Weights of a small mixture-of-experts language model, trained from scratch on English Wikipedia.
Size: 15 layers, vocabulary 2048, 69.9M parameters.
Experts: 128 experts in each of 14 layers, 64 SwiGLU neurons an expert, 4 picks a token, a softmax router.
Training: 476M tokens, 7270 steps.
Below are experts of layer 12 (counted from 0) of a mixture-of-experts language model. Rows are named router (the router's row for the expert), gate (a neuron's input weights, with its number), up (a neuron's input weights, with its number), down (a neuron's output weights, with its number) and show model dimensions 0-191. Each number is 50 + 15 x the weight over its row's rms, rounded and kept within 0 to 99.
Before each expert's rows: "comes before" lists some tokens at least twice as common just after its tokens as in all text; "gets" lists some tokens that make up at least twice as much of what it gets as of all text. This comes from a sample of Wikipedia text that the model never trained on. Tokens count by the router's weight.

# expert 56
comes before: " and", " which", " but", " the", " with", " a"
gets: ",", ".", "),", ";", " (", ":"
router:33 31 39 35 30 37 53 87 81 46 50 45 46 44 55 33 46 43 50 30 52 93 70 21 59 61 57 29 51 52 71 63 64 43 47 49 39 65 31 53 67 56 29 63 39 43 47 63 45 33 30 65 77 66 60 59 22 35 28 26 43 45 67 72 50 60 60 62 40 60 49 68 50 38 69 54 55 45 29 51 18 62 23 59 53 35 51 61 65 63 55 59 50 45 46 60 75 49 41 49 50 54 76 61 52 65 66 48 30 33 26 56 72 44 64 39 42 27 69 65 36 30 34 55 43 40 59 31 46 44 68 29 51 25 72 49 39 42 34 35 43 79 32 65 58 38 44 66 66 32 39 61 28 38 69 36 64 45 33 62 56 56 71 24 69 47 29 58 61 52 59 68 51 43 56 42 73 28 66 29 43 63 51 48 84 26 62 70 66 25 44 61
gate0:55 41 80 62 69 39 65 37 49 57 25 74 55 47 58 57 40 56 43 42 50 75 74 62 24 46 45 42 16 49 74 35 61 40 38 36 33 55 66 72 32 47 55 51 41 39 59 59 43 66 38 40 47 58 47 46 51 55 60 57 30 64 59 76 38 80 55 18 62 59 50 81 39 48 28 48 51 53 35 40 78 30 36 36 73 53 65 44 48 40 22 46 55 61 38 61 45 55 56 71 51 50 43 52 89 37 37 23 36 42 48 56 70 50 59 41 81 65 48 61 53 87 35 26 48 46 59 59 36 28 45 60 58 56 50 37 21 51 48 57 58 81 64 42 58 47 53 52 56 63 45 46 00 51 70 65 48 54 37 68 48 39 64 43 68 44 57 67 73 73 50 44 33 63 28 64 62 59 38 35 55 68 27 45 52 51 59 69 38 73 21 20
up0:52 42 95 74 54 32 47 49 48 81 33 43 56 41 65 46 44 47 44 42 51 73 73 56 39 51 55 40 03 45 57 40 62 44 40 51 36 55 58 52 46 40 58 69 39 47 54 60 46 47 38 27 48 73 54 47 60 41 70 28 27 57 61 68 40 77 47 35 54 58 48 69 28 43 39 43 40 51 27 39 78 18 44 54 70 46 62 40 31 23 44 52 44 77 48 67 63 60 45 65 60 53 25 49 93 40 44 40 49 30 39 48 58 54 55 65 80 59 42 63 63 81 37 30 40 59 65 57 32 31 58 36 52 62 60 30 31 49 41 52 50 73 46 51 55 43 71 56 61 53 52 39 00 46 61 71 68 61 26 72 56 42 52 36 53 60 33 65 63 57 58 43 26 65 44 52 73 44 30 50 50 56 26 40 51 60 59 53 28 55 20 40
down0:40 45 39 33 25 51 77 36 65 26 69 75 56 52 48 53 48 57 40 43 43 36 37 67 56 41 45 65 62 56 55 56 58 46 37 59 59 65 91 53 62 79 86 74 34 62 54 50 42 16 51 41 41 61 51 48 63 81 53 25 39 55 54 57 42 27 47 55 37 54 74 25 66 44 73 38 47 24 45 38 66 67 43 56 51 60 36 56 39 32 32 25 27 32 42 28 34 46 47 62 56 71 42 44 36 68 46 25 80 53 55 50 53 56 33 48 57 53 57 82 40 36 35 40 56 54 68 42 68 70 25 46 65 62 53 44 42 51 57 58 60 43 47 80 33 38 75 32 35 53 48 32 56 62 44 65 36 37 81 49 45 67 57 29 37 33 47 34 41 40 82 31 60 63 54 50 34 49 70 78 58 19 30 60 48 54 57 12 69 38 65 51
gate1:32 78 68 49 40 42 46 33 46 63 49 75 32 20 62 41 46 73 69 36 44 53 73 84 79 22 37 63 64 55 48 55 54 58 63 49 36 58 48 50 78 52 48 56 74 49 53 54 30 39 55 56 44 82 48 40 48 46 43 17 40 47 74 41 60 40 72 62 54 62 71 55 58 60 37 53 55 46 57 71 39 47 68 35 26 37 37 39 30 54 44 42 57 31 50 49 68 57 55 43 76 56 61 28 71 80 48 46 34 56 66 49 80 49 72 50 51 50 39 82 37 53 39 71 40 54 39 46 26 27 51 69 49 48 37 62 66 43 89 24 63 44 36 59 45 38 41 47 39 45 49 64 45 41 52 51 66 27 42 47 44 60 60 58 58 55 56 45 09 75 54 47 70 69 28 47 29 04 43 71 57 18 54 57 35 43 48 34 72 27 44 59
up1:70 43 22 59 54 67 48 58 54 50 48 26 49 84 37 52 40 30 40 76 48 43 39 30 43 57 66 50 43 39 45 29 57 64 35 36 67 42 49 37 39 47 48 43 42 65 53 38 56 45 58 30 50 34 65 57 40 52 55 67 53 51 36 62 41 35 24 40 51 49 37 48 29 28 51 54 21 90 28 26 40 61 49 72 63 51 53 61 63 29 57 54 27 63 37 60 35 38 57 61 19 60 53 67 52 14 63 60 80 45 37 67 34 52 32 46 72 40 44 29 60 53 81 38 42 50 50 51 81 67 43 47 42 60 63 49 36 56 26 58 68 42 58 43 39 54 57 54 62 82 56 23 68 63 51 38 48 78 66 43 55 44 45 39 52 52 58 65 65 00 48 83 44 26 82 61 66 56 55 47 24 62 76 80 54 64 49 52 27 57 36 47
down1:50 54 34 47 61 34 63 30 15 62 63 77 00 50 39 37 35 54 78 24 66 35 27 66 63 41 62 55 28 51 63 57 39 39 51 68 66 42 56 59 55 51 54 64 86 62 35 42 53 57 39 49 77 65 32 43 37 39 56 38 20 27 75 40 57 25 49 34 61 65 56 76 32 52 61 38 36 31 65 62 69 47 30 62 66 40 24 39 38 58 53 35 45 28 65 56 43 65 33 76 29 51 51 54 40 58 48 53 58 57 74 90 21 36 13 60 46 45 35 36 62 50 33 66 42 49 39 42 50 54 59 48 10 49 26 42 52 67 52 29 55 53 41 48 62 68 31 42 38 39 60 57 60 46 70 31 51 44 24 48 69 57 32 39 48 41 54 63 56 68 65 45 51 42 55 42 53 35 49 57 46 46 40 43 62 23 73 28 57 56 38 45
gate2:65 57 40 31 60 70 57 57 38 54 31 35 63 49 43 54 19 35 24 30 28 62 53 23 49 70 62 63 27 71 71 19 65 23 48 47 62 57 36 47 25 40 50 53 20 60 71 44 45 54 60 38 49 49 54 87 42 38 55 63 52 65 58 27 64 57 77 32 61 61 67 44 68 77 62 61 53 40 27 22 37 67 47 53 53 42 32 47 60 54 38 54 62 31 58 71 36 46 36 46 44 32 52 68 29 26 52 55 27 24 36 64 56 31 65 36 49 50 63 49 35 70 75 70 90 39 42 42 50 45 72 36 37 52 53 30 55 50 34 32 71 76 49 54 34 59 75 44 38 41 45 56 40 53 47 62 37 33 67 50 29 64 44 37 62 34 49 55 24 81 52 46 81 57 28 38 29 46 36 53 26 60 62 39 68 39 29 41 46 56 42 48
up2:68 54 23 32 57 54 53 54 41 40 24 21 22 66 60 63 40 50 51 48 49 44 51 61 48 48 54 64 35 70 67 17 58 50 41 68 49 96 45 58 53 47 46 69 48 78 45 54 54 49 67 81 46 65 60 87 41 36 42 47 65 67 55 67 30 78 51 47 43 46 59 41 47 30 58 53 32 73 56 51 49 50 49 47 60 22 35 64 47 64 38 59 54 52 43 35 37 65 50 66 51 49 66 94 43 18 37 42 27 39 45 37 34 28 54 27 63 39 63 81 75 62 55 55 53 35 49 35 64 47 40 37 44 29 49 52 71 51 41 41 48 53 20 71 53 51 57 52 57 56 48 39 31 31 55 59 59 60 60 20 23 66 30 50 44 25 26 74 54 42 78 44 52 51 41 51 35 46 28 24 33 45 75 32 52 71 35 50 44 63 14 44
down2:29 43 18 55 33 69 28 51 55 66 51 44 32 34 53 65 41 40 46 40 49 45 42 59 78 30 76 45 67 37 73 46 48 49 58 32 61 68 71 57 41 48 42 69 69 48 81 64 60 71 56 64 53 30 51 47 59 69 65 57 45 36 62 65 54 51 58 64 48 61 51 42 49 45 34 80 42 70 38 37 33 84 67 30 44 42 50 48 41 68 42 49 52 42 50 44 12 53 40 63 58 63 45 45 35 60 48 53 40 68 46 37 49 25 27 85 79 38 53 52 51 42 91 53 55 71 56 40 47 38 51 42 49 50 49 29 55 59 22 39 45 19 65 53 75 29 63 39 29 67 65 72 41 30 82 58 15 52 63 37 39 42 32 52 29 49 61 64 47 27 78 64 66 50 68 51 56 14 47 69 68 32 37 44 55 18 60 45 54 59 45 26
gate3:53 72 57 60 79 73 40 60 09 53 23 33 72 60 55 54 60 33 35 49 46 32 69 50 74 53 63 47 52 52 48 54 39 29 27 39 25 53 59 45 30 24 57 70 67 54 64 66 46 53 44 69 40 61 52 59 73 35 24 52 50 16 55 49 56 41 54 39 55 47 60 44 60 39 32 19 37 72 21 58 48 82 36 34 90 45 42 40 54 48 31 70 42 67 50 48 46 31 61 35 40 53 66 38 44 72 46 28 30 48 49 59 70 61 53 63 78 22 57 34 40 55 50 33 58 40 16 43 27 77 60 23 69 71 70 47 55 51 28 44 62 48 43 50 18 44 49 48 56 41 52 15 44 50 53 69 55 64 70 27 35 67 61 63 45 35 68 55 70 47 53 45 63 67 51 58 44 35 34 50 28 78 52 46 55 55 43 56 65 65 35 39
up3:43 46 57 55 71 62 60 67 04 58 29 32 46 47 59 68 45 47 33 57 48 48 63 64 39 51 49 44 57 37 63 51 62 37 47 53 31 71 51 57 58 22 46 54 52 40 45 61 38 53 70 58 69 49 23 47 71 45 77 54 48 44 58 49 44 56 49 26 61 65 54 52 72 46 48 87 60 50 27 47 46 64 60 54 77 28 57 66 61 49 27 69 52 48 71 79 50 57 51 42 35 63 54 85 25 43 16 86 31 33 47 46 51 88 60 56 75 83 49 51 27 41 18 44 19 58 50 60 64 38 77 60 76 33 53 20 54 52 33 69 56 63 31 29 56 53 57 56 55 53 50 38 66 51 67 56 52 41 54 31 50 34 54 77 41 14 41 55 64 49 66 21 46 55 36 43 48 63 76 67 44 49 42 25 37 47 57 51 46 64 43 67
down3:70 75 17 38 16 54 50 44 38 50 41 36 60 23 33 84 34 57 54 53 52 34 56 47 72 68 39 44 50 52 68 46 77 51 46 63 48 73 67 42 47 51 47 87 34 30 55 24 44 45 61 42 22 65 79 46 41 49 90 50 58 41 26 59 59 55 73 40 56 31 63 47 59 51 33 89 40 55 44 56 61 43 61 63 48 26 46 52 49 63 32 22 60 39 64 11 48 57 35 74 39 45 34 25 52 60 34 18 46 53 56 52 33 61 26 46 34 46 69 50 47 41 49 61 75 72 63 63 68 45 40 60 40 51 38 48 55 52 59 40 52 29 86 41 55 43 63 29 43 87 49 78 58 59 61 58 44 64 74 39 38 29 64 51 47 38 49 57 46 62 61 46 33 36 53 51 34 59 42 75 49 38 38 47 48 34 40 29 67 59 67 62
gate4:49 66 64 82 53 73 42 56 67 55 47 54 42 36 56 81 56 48 34 45 62 67 39 52 47 29 56 31 78 41 55 29 51 44 41 41 51 31 44 38 42 45 49 58 13 31 91 77 62 47 37 46 75 25 77 10 24 52 56 36 45 56 43 76 35 75 73 50 47 59 54 63 44 54 53 61 75 50 33 41 29 62 57 73 65 42 42 64 55 43 49 59 10 61 40 50 69 67 40 56 35 54 62 45 63 47 59 19 77 55 26 67 61 43 42 48 43 48 63 67 43 46 29 38 51 52 67 49 44 26 37 30 55 59 69 48 82 33 41 40 60 69 30 57 71 41 41 73 58 60 37 23 59 39 58 47 49 48 38 67 67 65 58 38 56 49 45 45 39 27 39 56 41 62 26 44 77 70 36 29 34 41 41 56 46 26 40 47 28 44 76 57
up4:45 24 65 47 48 52 42 65 32 28 44 33 48 53 22 42 42 64 59 50 58 22 56 49 65 68 71 59 44 61 51 60 24 45 36 37 35 38 47 56 66 43 52 55 86 50 24 51 31 58 54 64 42 23 35 61 65 23 66 77 82 41 40 39 42 28 59 32 33 49 93 48 62 34 38 85 53 50 62 29 55 34 59 38 50 32 49 46 85 72 65 52 73 35 63 45 71 22 71 51 73 52 46 54 43 53 48 58 33 48 61 59 40 74 55 56 65 34 65 49 41 53 39 49 64 41 41 65 34 76 53 52 24 55 66 38 33 75 44 39 51 36 70 47 43 42 61 54 59 53 66 38 53 20 21 42 46 53 45 63 52 07 46 39 23 36 51 69 44 34 33 39 70 42 75 73 48 65 27 69 51 53 24 40 47 70 53 48 47 39 55 47
down4:50 30 44 52 80 61 44 44 46 41 62 55 66 49 55 61 63 30 43 30 49 70 65 60 64 49 58 65 74 58 55 38 47 69 56 67 57 53 57 31 66 47 26 77 65 33 44 89 59 41 28 42 39 31 55 40 51 35 55 76 64 44 61 67 72 65 46 40 44 49 47 37 38 57 51 44 85 53 37 29 51 72 69 52 40 80 29 68 40 48 30 50 68 69 47 45 32 52 21 53 43 41 75 73 62 60 40 10 51 57 51 57 83 24 69 36 78 37 32 45 46 32 59 48 76 43 34 52 29 51 54 73 76 63 39 54 37 55 57 29 68 30 47 50 42 48 37 39 52 44 80 36 62 52 54 19 72 12 61 42 64 54 40 66 46 54 16 40 34 48 44 43 45 56 52 36 39 69 79 60 31 61 53 34 61 27 39 45 57 44 62 58